From a checkpoint of a small mixture-of-experts model trained on Wikipedia.
Size: 10 layers, vocabulary 8192.
Experts: 24 experts in each of 9 layers, 224 GeGLU neurons an expert, 1 pick a token, a sigmoid router.
Training: 603M tokens, 4600 steps.
Below are experts of layer 5 (counted from 0) of a mixture-of-experts language model. Rows are named router (the router's row for the expert) and show model dimensions 0-191. Each number is 128 + 24 x the weight over its row's rms, rounded and kept within 0 to 255. Numbers have three digits each.
After each expert's rows: a language model's description of what the expert responds to. This comes from a sample of Wikipedia text that the model never trained on.

# expert 22
router:120117098138108141154131128109129114156141166118135122139120170178148112146133109102114135130150158161131139127163134145111146109148121111159138147124141163160115097120091133161117155122105155140145129162114120131124144114093103166113136131117104144106134131160165064150134114145124105143148085138115157128126129079111095122111143086107084098159062139124152130140178100116154127121138179167152146133078112153152164088156106138139105167121120102177129115084106118111144150129129146104116129110122116089114098094109101147213100120112142152111132148121133182130119121118137097098
Description: Locative prepositions. Mostly in, on, at, as in "born in", "on the Hudson", plus of in "Speaker of" tables, degree signs, and table pipes.

# expert 3
router:120110112138110146137170115129110086130098168127132150150198110096139154113119107117163084110113130123118113115119163072107093132130099108168118138109145128140129086115157111146142100109059157133139121105128112150106110117144103111111128098147142130137126075132118127176142167120110104126156097193075119125099128181103133158121124118147136085103106188148150144094131132090095145132098134140090152100127113177153113122137139077126130126135139104156153145128090121142143152096094140102122132105153149149126093129125102116149138132118178146129100157150122151124137107113112147126
Description: Country names, naming verbs. Country and state names such as Pakistan, Carolina, Japan; passive verbs like given, awarded, known, called; also sentence-ending periods and table pipes.

# expert 13
router:084162107142079138099160134130122128168136143118111114119099111109121120134093125146101128132103125137136098132143136127131120134144108119167139120072157091104107136154092155138180143102128157097109122149143120159154099151146111126107121131156138150183130114134174119138124117157150134119109208143110123106159159151132111133116126125117132152131133119132085110120136118144122143109135151146112109050132141184098174110157130116131164092124130103131151149132123116149117141146101075131100105114150110114119153132153157106111144095132159094178081201111120158120139127093154093151
Description: Open parentheses and hyphens. Opening parentheses in lists and tables, compound hyphens as in cream-coloured or second-place, century digits like 18 in 1892, and particles up, back, down.

# expert 23
router:150139111172106158104109138123139102134144150108136176141117110135102149142088162116111193108140125130111157124124138106129142170137130142178156156087141103129131153138125127127147160176089146097144128152138126129163135137122089135161148095134103147150110128111172144142134179165108085152094123116086107097139090155094161141131144158094126156145180152098181119165127140102108161131119126133116154137100177091117149109152113157120127123174139094117142140113138122129153152136184104148114110133158136154114110109094100156121096129112134145149109114141113136128123157094110096172
Description: Past participle endings. Verb endings -ed, -ated, -ised, -ized, as in Maintained by or recognised, plus verbs like built, moved, covers, and States after United.

# expert 0
router:148138103080143130147157135109135138115104159143102121129175142104124161172140088144118102147161143123102118134151145109089128125187155114151141110115110133091122151140150108132123078144120087121112164144144109123123099178159099176117157140142130125138100118122105156136145133105140143110158142173112102122128134094147126112114137109130128169102190118075101123174182171137134132121100135106082153095089133144122148128141155127072156123113145107118125117099117124136137160122091114145158128101161087110126134125149136168127142090143119120115125120084155063126117107089106136114
Description: List and table separators. Dashes starting infobox list lines and pipes between table cells, plus commas, and, not, and some name-initial pieces like Cor, Alex, Sant.

# expert 11
router:114132160106133098080149150120136127115140102103116121127114122120143100131128122088117116115119151145113128153132137170144090161123113155147098096111174132150144111148134114144117115121124124162112097127104066110138104155123171109182078107164161143112125130135123112138159155160178115134116160152157124151086173135125156146125157109124113124094154128083139142128159134123123131090121185146126149094131117104161135136117124096080123065151136151115149126142092077122124106122115104117137125087094122149197105133094127126112160123139185131103115103115166149103100143126106095151
Description: Perfect auxiliaries and headings. The auxiliaries had, has, have before past participles, also in See also, section words like Career, middle parts of personal names in tables, and CJK bytes.

# expert 21
router:162115123098113084122142138115124124124110127154125150106115149154093161122151124123143140136114121149111102142137112131107127110107105136153148128141101146115140105160119108142114104189157137140157086135177103129142149153116133111134095100081127132101099161142166116137125158115115107131133091161083112121134151125110144124126148081118107103130158108148158084109109121135126137112181124149112151105079131151149132128128137113115123103104107112035110113119079132110108147119118148082165137131161091121155148116157147180135131147139075161141097148073079112148119156125081160144
Description: Word-final suffix pieces. Word endings and inner pieces such as -ment, -name in Nickname, -ard, -ther, plus commas in dates and numbers, and although, but.

# expert 16
router:122112127151076080157166098145149118185148125109121189125122128149114083134152132095089157119088172133166142111130151143129165127160167125159139118091111153141135127141121154146183115107123120099116088134105105158096132122093135151118128131120168093131132128151139126120150139119106153176096139134163101132154147203107115119101113096171119130112120148127138111126123185104122153130181097118106132139097131122134117139149127132164168145138141126129105187158115111143140123138150107119131127117157094177103112155159088119122122142129167141143162150104101113120141145130145127143
Description: Ordinals and word starts. Ordinals and numbers like second, third, one, 1, 2, and word-opening pieces such as su(cc)eed, (acc)ustomed, (depict)ed.

# expert 1
router:123130152117123134114151153069119138119098163127121120103122143108105130147111143121155111158140128058125155133134127135136127075101128123143166142119108109124197112148134106140141118132135142112209109154155113161120137133116089148181111143115093101122114143136121109173141134133101160140136129150135100111126074107088142088137127126118149177073161128122146147142160122129110135092094158143092139108129116142093158086152128117129132114142113131126132102159126075133168089129133120129102085075152123086137110109141162148123088109096091151158162139115149117143144162119138139129
Description: Sentence-start and list punctuation. Periods, the, table pipes, heading equals signs and dashes, plus capitalized name starts like El, In, Bel; also -lit- inside responsibility.

# expert 2
router:093125118145129108130140146103160114136092175136155124151173118136130090146131143075127125148128121129089120130091153112151135131178115109116139130129161122140125108116095147136126139138107130123165128150126131145134089128101134104088131095085128147139105144155120132159119131153106119109136077119098110138132161156121109128089116133126097119070143174093144142157120091111163141120119133177149139143079136146140158133122157097106140168101135100147118174091134111129093143112117118053159138116139135146175119118086106142117118080133142173096118160125105161156075092110085150133
Description: Preposition "to". Mostly the word to, especially in "first X to serve" and "moved to", plus by, from, into, toward, for, and = in headings.

# expert 18
router:126110101110114116101153113094145111130078091152137123127118114156154132126130123121113119144150166133167138123126139084144167160129080089134126155137126131142145141154095136122146147166082117141132150096186134120146174160147133119139093145145132109076151116098116123141131148119106076138145140150159136131136143119160124127119118122128135112088121151120171139107154142132140132096136146111114112099169162096106065146105138090141108101122109134159152146123156103115128159134104139094165157097153140133125159096143115128113117128109205126160129175096127141134145160116128050180
Description: Adjectives after articles. Adjectives and noun heads right after a or the, such as single, small, best, largest, defensive, fastest, plus the word the.

# expert 10
router:136098123125048159067111160119173094138090090119121121108148106134165122142080146102099154127101124149119128164157113090075136129107116119144160133114096163148109147141134116140120138175173142118123097117098142136133093120151100102138101118130112134166114117153111119127101167129124097150136112181144121117131114099132098131108099122151124185120139163144122123114155178110091127149108145165157090154099131102118128146117100154149116138132138152152150142123136126142124177115114135122131103127110134123110067123153107094095164148166174136165098109123103136122111145099129134135
Description: Prefix-like word starts. Word-opening pieces such as un, inter, For, Free, Green and words like for, over, under, an, no, plus pipes in tables.

# expert 20
router:100123150112126145142161141128108112098132130150130124109166148146172140129132108076131133132135164154159092122175109128144137106104093099121142120094126138094184155150101086109145082146099106127152102146169095137147118125148151125112114128144100085130154155152130110119119171121137177132104142128108164115143127125152129100095119116166104120112131141123158141116115202074116117115123127156123176109108144076125140127104102121112093102092102113126149095126100133124148118118087132100101162151166127109140123079127141148086164112091096120141104093116105142122167118091165140137
Description: Capitalized name pieces. Capital letters and proper-name starts like Kong, Lee, Army, Northern, Championship, York, plus inner pieces like jo(urn)al, po(lit)ical.